config.yaml
d_expert: 32
normalize_top_k: true
num_key_value_heads: 5
head_dim: 32
init_std_o: 0.0102
init_std_up: 0.0576
learning_rate: 0.00584
lr_head: 0.00689
max_grad_norm: 0.5
decay_shape: "linear"
batch_tokens: 65536
max_seq_len: 512
train_tokens: 306200000
max_steps: 4673
Below are experts of layer 2 (counted from 0) of a mixture-of-experts language model. Rows are named router (the router's row for the expert), gate (a neuron's input weights, with its number), up (a neuron's input weights, with its number), down (a neuron's output weights, with its number) and show model dimensions 0-159. Each number is 50 + 15 x the weight over its row's rms, rounded and kept within 0 to 99.
Before each expert's rows: a language model's description of what the expert responds to. This comes from a sample of Wikipedia text that the model never trained on.

# expert 13
Word endings and particles. Plural and suffix pieces ending words (s, es, ers, ors, ation) and particles like up, out, over, through, as in "up to".
router:52 63 47 68 66 61 57 48 57 34 16 85 48 59 54 39 60 30 37 74 29 32 55 66 48 48 36 53 46 56 50 46 46 40 52 34 50 48 51 53 37 52 53 68 57 53 60 50 63 31 79 41 60 53 34 44 31 59 76 65 38 46 46 41 65 46 30 42 62 53 57 45 38 32 56 08 90 36 39 68 64 29 61 20 60 69 22 22 58 32 51 58 68 86 34 24 57 56 36 60 44 42 46 79 56 42 54 02 38 28 63 41 48 50 48 67 23 43 64 43 45 44 53 65 48 32 71 57 33 76 74 60 51 52 53 68 64 33 49 50 53 44 37 59 36 41 47 52 59 59 22 71 52 16 62 49 36 58 41 44
gate2:63 61 49 47 33 63 40 65 67 43 27 68 53 36 47 55 64 94 38 53 55 29 17 62 69 61 63 35 53 45 38 51 69 48 31 45 18 55 54 36 27 28 57 52 54 22 46 60 88 24 43 62 75 61 37 35 39 36 52 46 42 52 43 51 57 07 36 47 51 54 50 47 34 73 76 41 60 61 33 32 38 34 76 72 53 46 31 66 46 31 35 79 20 57 53 43 68 60 41 35 58 67 34 61 44 68 35 26 84 52 64 48 45 64 37 31 30 33 88 57 66 56 57 51 51 43 50 62 51 61 21 51 51 55 54 61 58 38 58 30 35 45 46 40 64 56 56 36 33 52 55 55 42 53 47 41 28 35 44 57
up2:26 43 60 47 58 46 58 53 37 84 67 38 55 72 49 29 54 22 71 33 54 51 49 21 35 57 23 63 42 49 46 58 50 58 54 40 75 22 44 67 46 40 33 53 29 57 64 36 19 56 48 46 41 49 64 50 68 63 49 64 77 55 46 60 49 90 61 29 48 53 55 61 44 67 28 46 63 42 49 51 84 49 41 35 47 51 54 48 67 72 62 17 71 61 45 40 02 31 45 68 50 33 72 50 52 50 62 90 34 69 42 49 52 44 76 25 66 67 18 60 56 53 43 34 35 67 44 45 40 27 60 61 48 58 47 63 72 54 48 61 56 32 42 57 50 43 37 79 38 50 50 47 57 74 63 64 65 61 63 47
down2:72 68 58 43 59 55 47 51 86 49 18 49 41 67 46 62 44 67 54 54 46 49 18 92 75 67 58 63 54 42 61 22 71 41 37 32 65 42 62 31 38 27 60 47 42 61 31 78 50 57 62 31 64 50 40 66 35 75 54 39 56 34 67 35 42 02 60 55 39 66 75 57 39 26 71 29 30 64 80 64 60 53 39 33 77 43 54 56 51 34 48 56 41 46 43 55 42 55 53 75 42 94 34 60 70 45 51 51 35 37 39 48 52 54 56 62 57 38 61 26 65 27 34 34 61 45 50 36 65 69 38 47 60 37 57 44 48 38 50 63 46 77 51 53 44 49 52 61 49 27 41 49 64 37 52 60 46 61 30 27
gate3:55 56 52 37 59 74 50 57 53 09 20 72 59 55 64 84 47 69 52 29 63 48 41 61 36 45 34 57 64 40 39 33 54 35 44 82 52 56 52 46 52 54 58 54 13 82 52 35 41 45 65 50 57 41 59 34 49 52 40 42 53 58 20 62 75 66 61 75 47 74 82 60 49 41 46 47 60 59 52 52 63 79 64 32 33 46 61 62 53 54 37 47 57 66 34 56 72 81 50 58 68 52 85 48 38 39 40 45 56 58 36 20 51 64 73 39 37 67 73 41 49 40 26 53 47 30 45 48 42 61 70 34 42 62 58 80 47 46 68 46 59 65 17 54 36 54 42 61 37 64 38 51 33 53 64 53 14 25 47 25
up3:38 62 29 47 44 51 73 45 78 25 09 78 58 66 44 62 70 61 64 42 70 49 49 48 46 42 25 49 40 48 55 31 41 54 59 77 30 52 49 52 47 50 61 62 33 71 64 41 47 29 50 37 49 39 59 52 51 57 58 42 62 56 38 46 89 64 30 81 53 68 73 45 43 49 44 10 54 58 56 45 67 71 71 52 23 43 65 53 48 28 39 53 63 66 35 64 86 87 48 54 69 59 75 73 40 39 38 40 71 63 31 43 69 57 47 55 27 61 50 48 71 36 41 46 49 32 74 56 45 79 58 47 36 53 60 83 34 39 81 48 50 53 31 64 27 42 50 55 49 45 52 52 33 60 50 56 31 34 41 53
down3:57 55 67 56 69 43 82 33 42 46 50 69 31 43 58 39 16 59 38 75 56 56 54 27 67 68 91 46 72 72 36 51 42 48 67 29 44 58 52 51 59 45 51 44 39 39 70 29 77 65 52 50 18 63 70 57 69 41 64 52 43 61 54 80 58 32 68 55 35 42 54 41 68 24 34 62 53 47 30 32 31 57 66 47 54 55 37 37 22 54 47 57 72 39 46 33 68 52 55 26 63 60 33 45 52 29 48 50 32 60 36 63 70 45 35 15 54 51 33 72 38 44 35 39 39 49 50 38 53 67 45 71 39 71 19 63 55 61 16 48 65 51 63 39 47 52 67 28 43 47 45 40 73 31 70 32 78 51 54 72

# expert 4
Word-final suffixes. Inflectional and derivational word endings completing a multi-piece word, such as -s, -ing, -ed, -er, -ies, -ly, -ism.
router:63 68 49 43 42 52 66 48 51 33 49 78 32 13 44 49 74 28 49 62 46 65 79 62 72 48 55 58 55 39 89 94 53 45 65 50 53 65 28 55 32 45 57 55 34 48 68 65 67 05 77 70 56 52 44 52 35 69 64 73 51 46 62 32 52 53 56 70 76 36 44 49 69 61 50 41 83 57 39 74 52 28 62 60 45 37 29 56 49 46 55 40 45 77 50 65 51 65 53 57 46 39 36 68 58 38 34 22 48 31 62 42 47 56 39 42 24 31 48 40 44 78 54 56 56 26 57 49 35 30 59 45 66 56 48 60 31 37 56 33 48 46 38 79 31 59 55 36 64 68 24 56 43 24 49 47 31 55 44 63
gate1:52 85 51 79 60 27 74 52 40 59 37 56 31 56 52 45 42 45 35 80 52 58 32 54 52 73 38 21 40 42 54 18 50 48 68 56 58 29 39 59 65 58 68 56 43 65 63 61 66 68 52 28 26 80 68 75 75 34 32 68 38 32 45 36 30 46 75 59 52 36 55 50 61 62 25 29 70 66 31 31 57 41 58 53 48 47 72 50 77 77 66 57 67 40 33 58 69 33 49 33 56 31 25 38 54 58 62 62 38 49 38 27 43 47 52 55 24 71 53 49 84 55 45 40 71 43 28 30 44 39 54 48 61 54 52 69 23 61 30 51 50 65 39 58 40 44 62 55 47 56 48 38 36 68 62 67 37 46 48 82
up1:66 52 62 75 74 32 38 32 63 48 70 39 63 63 64 66 26 19 23 50 71 77 40 48 53 51 39 62 42 62 37 27 58 70 37 52 51 51 88 65 63 61 47 64 53 53 48 37 71 42 35 48 43 42 56 49 64 71 27 56 38 63 51 58 52 60 40 62 73 62 40 55 52 59 55 70 98 46 52 22 41 59 35 53 37 71 86 65 52 68 58 68 54 46 43 58 57 74 41 44 76 50 34 50 50 31 40 44 30 74 29 35 54 65 49 37 52 70 46 61 44 39 55 60 35 84 45 39 26 39 55 59 49 71 66 78 57 38 44 75 58 63 71 62 47 63 43 40 22 49 53 25 45 58 46 67 45 56 37 76
down1:53 39 60 15 53 45 44 45 52 40 64 45 54 34 53 45 46 35 49 59 46 91 49 50 36 51 44 59 49 39 53 47 72 59 75 47 49 62 62 36 75 36 21 69 66 69 59 52 57 40 42 40 48 65 22 54 68 33 28 41 61 39 63 59 55 89 87 52 51 42 84 47 22 37 62 41 34 75 61 48 44 44 62 64 22 65 57 59 55 62 15 70 66 60 65 36 39 60 37 69 51 33 37 61 54 34 53 73 48 66 22 70 49 85 55 53 55 70 19 43 83 34 48 55 34 42 31 29 50 28 64 60 40 65 23 65 60 47 50 56 39 59 43 57 56 67 33 43 46 29 58 60 47 37 41 44 30 49 42 50
gate2:66 41 71 41 63 49 60 46 38 45 53 52 21 32 48 60 54 38 54 73 61 60 60 44 65 40 24 61 74 70 61 53 72 61 58 37 44 55 38 45 32 63 62 64 47 74 48 40 43 57 69 68 29 40 79 46 45 78 64 52 67 50 62 37 34 43 43 69 75 50 33 62 77 71 49 76 54 33 52 29 64 35 39 32 59 49 64 69 22 66 51 47 41 59 54 67 37 57 41 44 48 21 37 59 30 27 67 32 65 29 23 64 55 55 58 58 50 25 53 36 43 61 76 70 67 69 71 37 51 38 24 75 60 63 55 57 33 45 66 62 66 38 46 71 90 58 27 24 71 64 46 34 36 51 48 52 33 51 68 64
up2:60 45 41 20 48 47 70 71 31 80 71 41 53 59 87 41 56 46 45 77 50 42 40 37 64 59 45 58 80 58 58 55 39 47 25 33 51 56 34 66 21 59 25 40 48 47 69 75 37 38 67 47 65 28 38 56 43 43 52 23 60 52 52 42 53 65 46 20 44 38 67 36 67 48 22 53 74 47 26 52 68 57 54 30 43 67 73 55 66 26 54 48 30 70 50 49 44 59 46 56 59 79 60 72 40 75 37 60 40 46 40 40 35 56 49 66 65 42 56 40 44 44 38 52 36 49 31 44 35 31 52 34 99 68 78 36 76 57 42 40 48 23 65 58 47 61 46 56 59 35 49 45 54 46 33 52 46 80 60 57
down2:48 82 38 56 34 54 80 34 33 66 86 72 32 54 57 72 25 66 49 56 71 60 40 37 41 54 51 72 80 49 67 29 39 71 29 32 46 57 37 38 48 49 43 51 37 62 72 26 29 42 45 50 60 78 52 42 57 58 61 42 78 35 46 73 31 51 26 54 55 45 58 15 16 54 53 27 42 26 28 49 45 40 32 38 34 50 57 42 53 49 51 70 65 35 45 47 45 44 50 22 67 31 44 59 30 74 52 60 26 76 64 65 52 74 40 66 45 20 49 35 58 34 70 47 63 52 55 62 59 31 69 47 55 42 53 31 47 52 66 32 40 34 49 43 59 26 61 76 47 35 40 26 58 57 51 44 63 65 62 60

# expert 38
Math markup and symbols. LaTeX pieces like _{ and }{ in formulas, plus parentheses, plus signs, slashes and odd fragments in tables, chemistry and CJK text.
router:15 40 51 64 48 66 60 32 35 36 70 46 39 51 21 56 54 23 54 55 42 21 29 37 46 54 60 23 54 44 11 39 74 53 35 31 66 71 69 39 23 53 41 48 47 64 78 48 68 62 46 35 57 27 52 34 32 49 51 68 36 78 32 56 26 34 29 59 84 55 48 29 35 51 34 32 39 39 52 44 72 50 64 22 13 52 38 39 62 39 51 55 77 49 51 62 69 54 63 48 45 58 42 55 37 51 57 47 24 46 74 60 54 79 67 28 52 51 60 56 95 62 60 76 55 52 47 45 39 45 36 47 47 43 48 44 63 30 34 36 37 56 65 65 54 42 45 67 46 42 15 43 46 45 58 52 57 46 56 46
gate1:59 50 49 68 47 41 64 49 65 64 50 58 55 47 68 25 62 31 31 56 49 67 57 61 20 75 37 45 40 50 58 50 49 54 53 30 42 47 18 33 36 52 60 69 46 37 51 19 63 62 66 44 51 57 50 43 72 59 48 24 56 52 82 60 54 29 24 49 37 31 60 52 38 77 64 78 68 71 52 48 65 62 35 69 53 82 54 49 43 37 58 64 39 55 74 17 54 59 60 45 48 38 29 34 71 38 73 71 33 46 39 50 32 52 53 51 51 55 53 38 60 44 31 40 46 53 51 63 45 78 49 66 74 41 45 57 06 46 61 60 11 51 12 40 51 56 48 77 50 34 62 34 75 43 38 21 40 67 53 64
up1:51 39 57 45 62 38 40 53 37 41 54 43 58 63 68 10 13 26 37 63 43 56 82 50 60 55 35 43 66 66 71 36 53 43 33 39 48 38 44 79 57 30 37 70 59 28 46 63 27 61 55 26 44 68 50 58 71 73 55 46 58 65 58 45 40 40 28 56 44 68 20 41 52 49 54 30 50 43 82 41 40 87 51 54 49 55 72 11 36 47 54 49 74 52 61 58 34 58 56 51 47 66 45 53 37 40 64 62 30 62 36 87 80 45 31 61 48 52 72 53 69 58 44 44 32 57 72 60 27 59 25 43 51 55 50 39 48 64 60 70 25 52 34 50 48 59 26 58 37 68 42 52 22 29 64 65 33 66 59 56
down1:34 43 60 72 29 28 63 41 62 53 50 16 54 49 79 56 49 58 51 70 39 40 69 64 32 39 68 62 70 40 66 49 53 47 66 55 56 45 65 36 32 31 53 34 19 46 42 13 38 72 66 43 47 56 61 53 60 61 79 70 56 40 67 01 55 48 37 28 44 58 69 62 57 45 70 53 48 69 76 48 48 62 35 51 31 35 44 62 67 56 75 31 51 59 77 53 51 31 49 26 47 40 48 68 43 71 57 75 25 48 69 47 67 44 18 39 56 40 56 62 62 31 35 40 46 73 60 37 46 53 58 60 37 22 39 42 31 59 33 65 60 48 74 59 34 30 44 47 67 67 49 32 76 47 59 40 37 72 51 43
gate2:36 62 43 34 59 70 87 45 57 27 42 54 28 29 44 45 37 78 38 68 34 31 46 60 49 57 67 41 37 41 38 40 31 52 32 43 45 81 54 60 53 52 60 50 62 51 54 44 66 57 39 48 70 52 77 45 48 52 78 45 52 50 28 65 43 49 52 43 33 55 74 73 59 64 65 28 24 59 37 25 09 60 54 46 35 40 67 51 85 43 62 57 67 59 52 61 62 26 67 52 60 57 34 70 56 40 70 48 71 56 43 25 43 51 40 47 32 56 75 62 76 35 52 60 32 40 55 15 68 75 53 60 21 54 40 60 41 51 53 21 32 38 57 30 50 40 84 65 59 49 37 42 51 45 83 25 54 50 47 42
up2:22 53 32 30 58 69 65 25 47 50 40 46 41 47 41 63 53 80 41 40 21 32 50 38 47 64 73 11 34 36 65 53 27 62 42 42 38 58 49 62 46 34 66 34 54 50 30 48 72 74 47 40 60 56 55 69 45 41 39 66 27 44 28 51 27 50 43 69 32 79 76 66 57 41 53 33 33 60 42 69 34 70 46 37 59 51 64 46 50 47 52 83 59 63 46 29 49 53 33 70 42 47 35 59 58 58 67 47 37 52 36 45 52 63 48 45 54 48 51 34 47 55 42 62 53 31 72 39 54 42 45 47 40 59 19 38 22 52 68 30 30 75 78 27 61 50 73 69 47 29 10 46 60 69 81 57 67 42 72 28
down2:66 38 86 56 19 36 36 27 58 59 52 54 83 32 54 58 71 29 74 47 53 63 65 38 67 71 63 43 69 41 46 52 22 50 74 70 46 60 43 45 41 66 66 56 50 36 67 31 44 50 40 68 61 59 54 56 31 36 49 52 44 51 71 42 62 67 44 32 82 61 46 36 52 44 60 69 60 47 63 68 23 37 48 63 33 69 31 20 39 54 46 37 42 15 25 56 44 70 60 67 48 39 39 50 55 37 46 44 57 50 48 60 62 38 47 56 73 49 25 79 13 53 55 38 61 39 28 45 28 35 48 28 64 66 50 45 33 65 63 79 56 41 55 20 61 72 55 43 66 46 69 46 43 65 36 61 27 77 54 60

# expert 56
Non-Latin byte pieces. Raw byte fragments of Chinese, Japanese and accented letters, plus dashes, primes and mid-word pieces in foreign or technical words.
router:20 48 50 50 26 73 56 39 41 41 54 59 45 56 32 47 73 49 49 47 58 19 23 39 52 43 56 55 56 51 21 39 63 56 50 22 49 60 54 51 38 74 45 45 49 76 68 74 45 44 68 37 71 35 45 55 41 67 49 73 44 85 44 48 40 59 51 76 87 46 40 30 47 53 40 45 41 45 44 60 79 48 49 50 06 41 42 47 49 02 59 38 93 30 49 60 82 41 45 67 56 64 38 51 33 56 54 17 44 48 52 59 57 71 53 16 47 50 59 47 77 75 63 63 46 47 39 49 53 37 38 30 52 44 51 29 68 42 40 28 48 55 69 47 58 38 44 65 38 29 27 36 41 43 50 71 52 40 47 45
gate1:62 42 53 53 39 60 45 36 53 36 82 42 72 59 50 68 75 56 46 49 63 52 52 55 63 56 49 53 62 34 48 33 68 53 18 46 32 75 61 47 32 64 48 52 20 68 62 43 44 43 48 42 68 38 40 44 30 48 55 54 54 61 46 60 59 49 38 59 43 42 30 69 38 53 57 54 50 44 31 74 37 52 37 31 32 55 55 59 34 39 37 67 85 76 26 32 61 40 58 60 20 34 35 50 11 57 47 60 32 53 51 43 56 58 70 66 46 62 93 37 58 19 54 76 59 36 56 39 60 48 64 35 40 34 64 43 24 39 60 46 43 01 68 38 54 52 39 47 13 23 56 30 41 29 63 27 32 46 46 62
up1:58 51 51 23 34 31 54 58 75 74 59 35 40 74 43 03 74 44 51 27 80 43 46 56 52 37 72 48 49 60 41 72 53 44 62 32 38 40 65 70 52 47 56 70 45 29 61 60 37 54 38 36 43 84 34 25 39 55 65 37 54 65 24 55 45 37 51 77 50 72 51 55 49 36 55 41 67 58 57 31 53 28 38 45 56 47 49 59 57 63 66 46 49 46 71 46 35 55 49 38 44 76 56 35 62 23 67 36 41 50 54 29 59 52 48 51 67 84 42 15 16 50 25 35 30 63 68 46 10 41 37 37 39 74 49 52 41 51 38 53 70 51 37 59 25 47 57 57 72 70 53 55 52 53 67 40 41 37 37 23
down1:51 31 53 41 73 39 38 44 68 47 75 67 61 49 59 69 25 60 48 56 50 32 42 53 41 60 47 59 65 64 64 58 59 46 68 74 58 47 40 67 75 35 29 49 47 60 22 67 43 34 46 52 58 52 31 51 60 55 45 37 23 29 61 40 61 49 60 51 75 56 65 58 58 49 47 44 62 40 43 59 78 49 49 45 76 41 21 27 09 44 45 40 56 57 83 51 47 32 42 70 59 29 55 76 17 47 61 17 43 74 30 46 76 20 61 73 71 52 65 36 62 57 32 61 28 73 39 41 19 56 47 69 52 63 37 45 35 33 44 52 49 44 49 39 50 68 43 58 92 32 59 44 57 70 69 66 38 72 50 53
gate2:22 56 39 44 40 69 62 60 61 43 71 67 48 51 24 62 73 37 55 29 53 51 44 54 71 66 58 50 41 60 48 54 43 55 56 52 49 46 29 55 41 50 40 53 50 70 84 85 25 12 55 40 26 63 55 71 45 40 68 57 39 63 47 44 39 61 42 29 40 24 58 53 28 67 62 63 47 71 82 62 86 71 49 38 55 52 60 40 52 34 40 81 78 41 29 34 26 39 54 60 28 58 55 48 39 76 46 35 61 42 41 38 19 37 54 42 55 37 62 32 39 67 47 66 77 73 53 49 39 46 58 44 50 28 36 36 74 53 65 43 47 44 35 49 27 75 63 50 29 62 58 68 48 35 37 38 34 27 58 24
up2:44 65 50 33 81 19 40 42 32 43 25 44 51 32 52 54 29 63 53 79 48 47 50 31 51 53 47 59 65 40 37 28 47 69 80 37 49 69 58 56 62 31 74 64 50 55 52 35 68 61 62 57 67 60 49 42 56 46 26 66 55 41 28 39 78 58 64 46 81 74 28 49 60 44 25 40 58 20 55 25 36 26 59 44 55 55 63 66 63 40 47 44 52 50 54 51 59 74 77 75 73 61 37 55 46 39 55 53 41 66 58 54 78 46 47 46 09 69 30 75 64 49 36 35 32 46 57 52 33 54 41 80 24 62 63 80 26 40 57 57 57 42 66 58 58 44 33 39 53 42 47 64 25 31 53 66 63 52 32 67
down2:69 48 51 46 57 58 64 49 70 77 39 44 54 30 50 32 81 77 62 82 57 52 60 44 44 46 64 40 69 55 65 76 26 47 52 60 40 73 73 31 51 55 58 47 42 53 33 35 52 56 46 58 51 39 57 67 75 34 38 48 50 47 54 40 58 32 44 69 51 39 49 98 80 23 32 47 75 30 34 32 37 21 39 64 53 55 76 41 39 56 46 47 51 59 69 61 31 28 45 66 77 51 37 46 40 70 61 46 19 75 54 57 54 31 30 60 71 44 63 47 58 51 37 57 45 73 48 38 61 48 35 45 37 30 50 69 45 45 41 50 48 36 42 49 51 81 67 40 62 34 47 29 82 36 56 25 62 86 35 54

# expert 27
Word-final name pieces. Final pieces of surnames and place names, such as Buck-ham, Kirk-ham, D-utt, Bart-ol-omé, and whole words like town or Territory.
router:55 55 40 40 47 52 58 27 52 16 25 81 48 36 36 61 72 43 39 17 83 40 34 33 48 50 55 12 58 59 47 44 59 29 58 51 64 62 33 38 56 23 62 46 45 63 58 58 43 32 69 39 58 50 40 51 52 35 58 61 19 51 35 24 42 56 34 42 75 49 48 45 51 52 45 27 72 49 35 54 60 42 58 68 58 73 72 60 68 40 65 45 47 71 48 66 52 48 50 56 43 65 48 70 57 53 29 46 45 45 73 31 48 73 69 13 44 43 50 45 44 69 40 77 61 52 73 30 21 55 63 43 70 37 30 76 50 47 51 43 60 90 46 70 32 59 54 21 58 49 26 59 46 29 47 73 33 55 58 67
gate0:66 40 51 38 39 41 31 52 58 42 38 35 52 49 45 44 65 54 30 11 80 31 68 67 54 49 73 30 76 71 39 20 52 43 41 53 53 79 59 58 49 44 61 45 63 65 45 38 12 53 47 55 70 48 40 55 51 39 66 40 45 32 52 55 50 57 25 33 60 50 36 24 56 82 69 26 65 57 58 53 53 39 64 58 73 59 87 73 78 41 44 39 39 45 41 56 42 43 54 50 58 42 55 72 65 44 43 53 50 53 70 64 61 75 66 47 33 40 43 31 29 21 67 54 68 53 68 45 46 37 37 68 51 48 71 66 45 29 37 37 57 79 43 23 69 69 41 55 61 24 50 78 47 34 83 59 51 53 37 32
up0:56 66 55 29 50 43 46 56 80 47 43 37 37 19 51 55 75 44 39 16 55 47 48 60 28 69 77 55 67 69 53 31 65 33 62 32 45 60 64 69 46 33 60 57 45 60 52 26 39 30 42 48 56 34 48 44 53 63 62 68 46 28 35 41 33 65 45 35 41 62 13 51 66 36 51 44 68 21 53 52 63 20 54 56 42 42 67 69 60 45 61 54 50 42 42 73 25 57 58 65 54 31 56 73 45 30 47 63 51 63 43 34 55 83 75 31 74 31 31 52 14 43 20 62 75 44 59 29 54 44 65 52 82 54 67 52 35 46 51 39 61 52 11 62 65 42 58 39 67 25 48 68 42 52 65 47 52 48 45 32
down0:64 56 58 35 41 50 36 34 45 56 37 46 42 58 44 36 64 39 94 41 47 38 33 34 36 86 58 50 57 65 47 49 31 51 78 53 37 63 23 55 54 34 49 31 44 43 61 18 58 58 43 40 73 76 49 47 71 45 66 85 54 28 66 64 51 52 69 48 50 50 42 56 67 74 38 62 37 13 59 44 83 57 27 83 93 64 43 60 48 65 38 59 53 20 62 45 46 48 43 40 50 53 52 70 60 51 43 57 59 66 67 74 65 67 52 73 58 74 24 57 39 55 37 57 52 62 36 60 44 55 68 35 64 47 52 37 46 52 81 52 66 43 39 62 36 59 45 43 57 32 25 65 53 51 79 45 31 78 52 46
gate1:50 33 51 48 41 57 56 43 19 46 60 69 48 48 29 41 49 73 68 44 56 57 82 50 64 30 74 44 48 39 31 92 44 58 54 81 46 71 38 22 68 59 69 56 39 36 49 40 58 63 23 72 50 51 44 47 49 58 43 50 46 50 40 30 62 35 71 48 38 73 53 51 56 51 66 72 62 41 07 85 87 36 72 66 61 51 41 69 42 51 52 29 59 50 37 59 55 30 30 67 71 27 53 73 38 69 78 46 60 54 73 49 45 48 39 67 40 62 48 43 39 48 47 49 38 49 38 31 31 26 29 24 68 40 35 31 24 68 60 35 28 63 34 41 54 58 62 54 55 53 64 49 58 42 44 32 57 54 72 51
up1:73 27 52 65 40 50 33 56 52 63 52 38 29 58 52 53 65 63 45 52 48 56 59 49 52 46 70 63 43 28 18 53 83 67 64 50 82 76 33 46 69 61 42 35 62 45 48 64 57 46 80 49 29 34 40 61 46 80 61 68 40 39 37 28 70 43 58 61 65 74 53 38 62 62 49 37 50 43 19 83 60 31 83 37 63 47 70 72 51 41 41 34 74 45 54 62 60 44 34 47 60 83 29 68 53 51 51 49 64 48 59 70 30 57 44 54 29 65 41 70 51 62 24 27 37 42 47 57 63 43 40 44 50 46 80 54 62 57 58 63 52 71 57 55 48 50 73 49 33 73 83 51 46 42 77 67 52 42 31 85
down1:46 83 29 57 68 23 68 75 62 68 80 33 54 53 47 39 71 34 55 48 33 33 36 56 42 28 57 52 17 40 25 47 56 47 32 64 82 43 45 37 62 66 48 32 54 42 41 50 53 56 36 35 44 33 67 55 44 73 79 35 62 56 35 52 64 28 55 70 68 48 51 23 37 58 51 30 30 49 41 57 45 44 17 59 37 55 60 47 70 72 40 64 36 45 54 50 56 53 75 42 62 24 59 43 10 57 54 54 79 57 44 37 50 41 47 61 50 50 23 62 81 55 64 35 58 51 49 57 78 47 62 51 42 49 69 38 63 72 47 77 54 67 69 81 61 71 37 65 29 35 66 35 48 59 52 69 37 50 40 54

# expert 44
Slashes and word fragments. Slashes joining table header words (Catches/stumpings, Time/Retired), citation-needed markup, and mid-word pieces of unusual names and technical terms.
router:35 37 55 30 51 86 48 25 35 53 37 42 46 59 17 50 37 25 38 68 52 37 35 45 17 56 36 41 61 48 12 71 76 51 26 48 56 62 58 13 47 58 66 67 66 59 54 39 28 58 57 36 51 61 45 37 66 60 61 72 18 65 40 36 34 46 54 56 77 57 37 33 31 14 47 18 49 75 46 47 62 35 42 52 43 61 55 25 61 33 55 32 65 53 41 57 67 44 40 49 61 79 44 53 48 33 32 40 66 45 81 60 49 65 79 44 43 53 50 33 73 54 55 40 46 53 61 47 34 32 49 60 48 36 50 38 52 40 38 67 72 31 64 43 36 51 47 59 22 34 31 35 46 35 59 74 57 41 71 50
gate1:43 54 55 53 55 68 54 30 45 67 43 39 16 53 45 42 50 69 20 40 43 38 74 60 22 49 33 22 48 46 47 62 72 61 48 71 65 52 49 41 46 55 53 42 52 64 10 22 68 22 32 48 56 54 60 33 55 65 47 32 22 57 75 66 61 35 82 67 70 62 33 37 22 64 50 40 27 38 55 43 39 52 59 78 52 40 41 80 55 58 49 66 69 76 48 68 56 64 37 23 59 37 47 54 63 53 34 64 50 33 49 66 55 76 48 37 56 25 42 30 66 59 43 53 44 49 29 59 66 79 57 54 34 80 52 34 41 62 57 24 63 67 58 60 54 45 28 48 51 78 42 42 69 67 29 54 37 60 57 67
up1:52 66 50 60 71 69 29 48 53 74 61 57 29 35 42 40 29 69 58 42 57 42 61 64 33 41 57 25 55 52 59 58 71 54 50 87 55 41 68 54 42 56 78 59 43 63 42 19 85 41 38 40 58 49 49 32 67 53 44 26 20 35 71 54 78 33 61 64 50 64 22 47 39 47 37 63 28 36 43 29 46 24 39 66 56 36 41 94 44 73 38 63 77 81 41 41 61 82 42 37 59 35 35 51 55 48 40 77 33 44 47 55 34 68 35 65 41 29 50 47 47 66 52 46 42 26 34 73 40 68 52 65 42 68 60 47 40 61 63 37 48 67 63 54 66 35 50 59 60 64 49 37 47 64 43 65 37 68 77 61
down1:71 34 80 33 57 66 51 40 81 63 51 25 66 33 39 58 57 57 48 34 38 54 44 63 54 73 56 77 27 57 46 38 28 41 72 59 47 56 57 67 18 26 26 45 54 46 76 36 37 33 32 61 50 27 38 50 62 55 46 61 48 65 39 40 52 44 68 40 55 21 68 49 57 43 26 41 60 75 51 35 38 47 38 55 54 45 44 22 56 62 14 71 41 50 50 58 54 53 56 59 50 57 63 43 13 28 53 47 47 68 37 71 62 60 30 50 41 70 66 52 35 23 49 41 50 32 49 39 38 58 33 49 40 54 55 29 51 42 49 64 37 32 89 27 54 63 75 57 73 17 37 39 29 59 44 57 63 47 83 69
gate2:50 61 51 58 58 79 56 63 36 23 72 24 54 70 52 56 37 69 40 47 34 66 56 15 29 36 45 58 63 72 31 52 37 47 40 65 70 49 53 38 35 38 50 56 53 59 49 37 63 32 41 38 76 55 10 50 72 46 47 19 48 52 14 56 45 47 58 60 62 21 46 40 39 43 52 73 69 58 65 53 62 25 56 61 58 35 31 48 54 39 43 45 45 61 44 73 53 55 37 29 65 62 37 50 35 57 63 46 38 65 70 48 38 74 36 56 29 32 50 73 61 34 76 53 39 50 44 64 63 38 03 22 28 49 49 48 38 62 28 69 48 39 59 50 72 62 67 26 46 58 31 41 16 61 31 41 53 26 55 52
up2:31 58 37 27 59 42 36 24 24 79 42 27 50 73 46 34 44 16 47 66 36 35 38 59 38 39 61 73 51 23 54 47 58 59 51 39 51 58 67 38 41 49 64 43 29 48 27 66 45 63 55 61 52 40 62 30 21 43 71 79 39 43 69 26 31 80 18 33 51 53 41 36 69 22 50 48 62 32 56 55 48 55 64 15 39 69 32 34 57 41 54 50 54 46 53 49 68 36 58 65 36 51 49 54 47 50 65 54 47 44 40 72 67 62 67 41 65 52 45 53 43 70 14 27 58 42 69 49 36 55 67 61 51 58 29 67 59 39 30 39 84 41 64 39 27 32 23 52 27 67 37 41 42 43 54 54 61 65 68 73
down2:50 60 43 59 49 56 63 63 59 38 44 35 40 65 77 35 56 36 48 52 46 46 43 60 40 19 38 39 41 38 58 58 19 49 54 46 45 56 87 40 27 70 46 49 49 48 61 54 35 37 37 56 43 85 39 51 50 57 43 69 49 35 47 45 44 52 57 21 64 46 44 16 46 38 10 40 66 38 37 43 77 43 21 41 52 43 46 54 56 68 80 22 60 72 52 57 54 65 34 67 55 34 45 79 52 59 45 38 53 38 53 67 77 86 76 67 35 47 58 28 66 88 72 44 34 57 66 31 36 44 44 53 52 35 17 32 16 48 45 56 38 68 68 31 39 63 54 56 44 61 34 52 59 49 55 44 21 38 48 47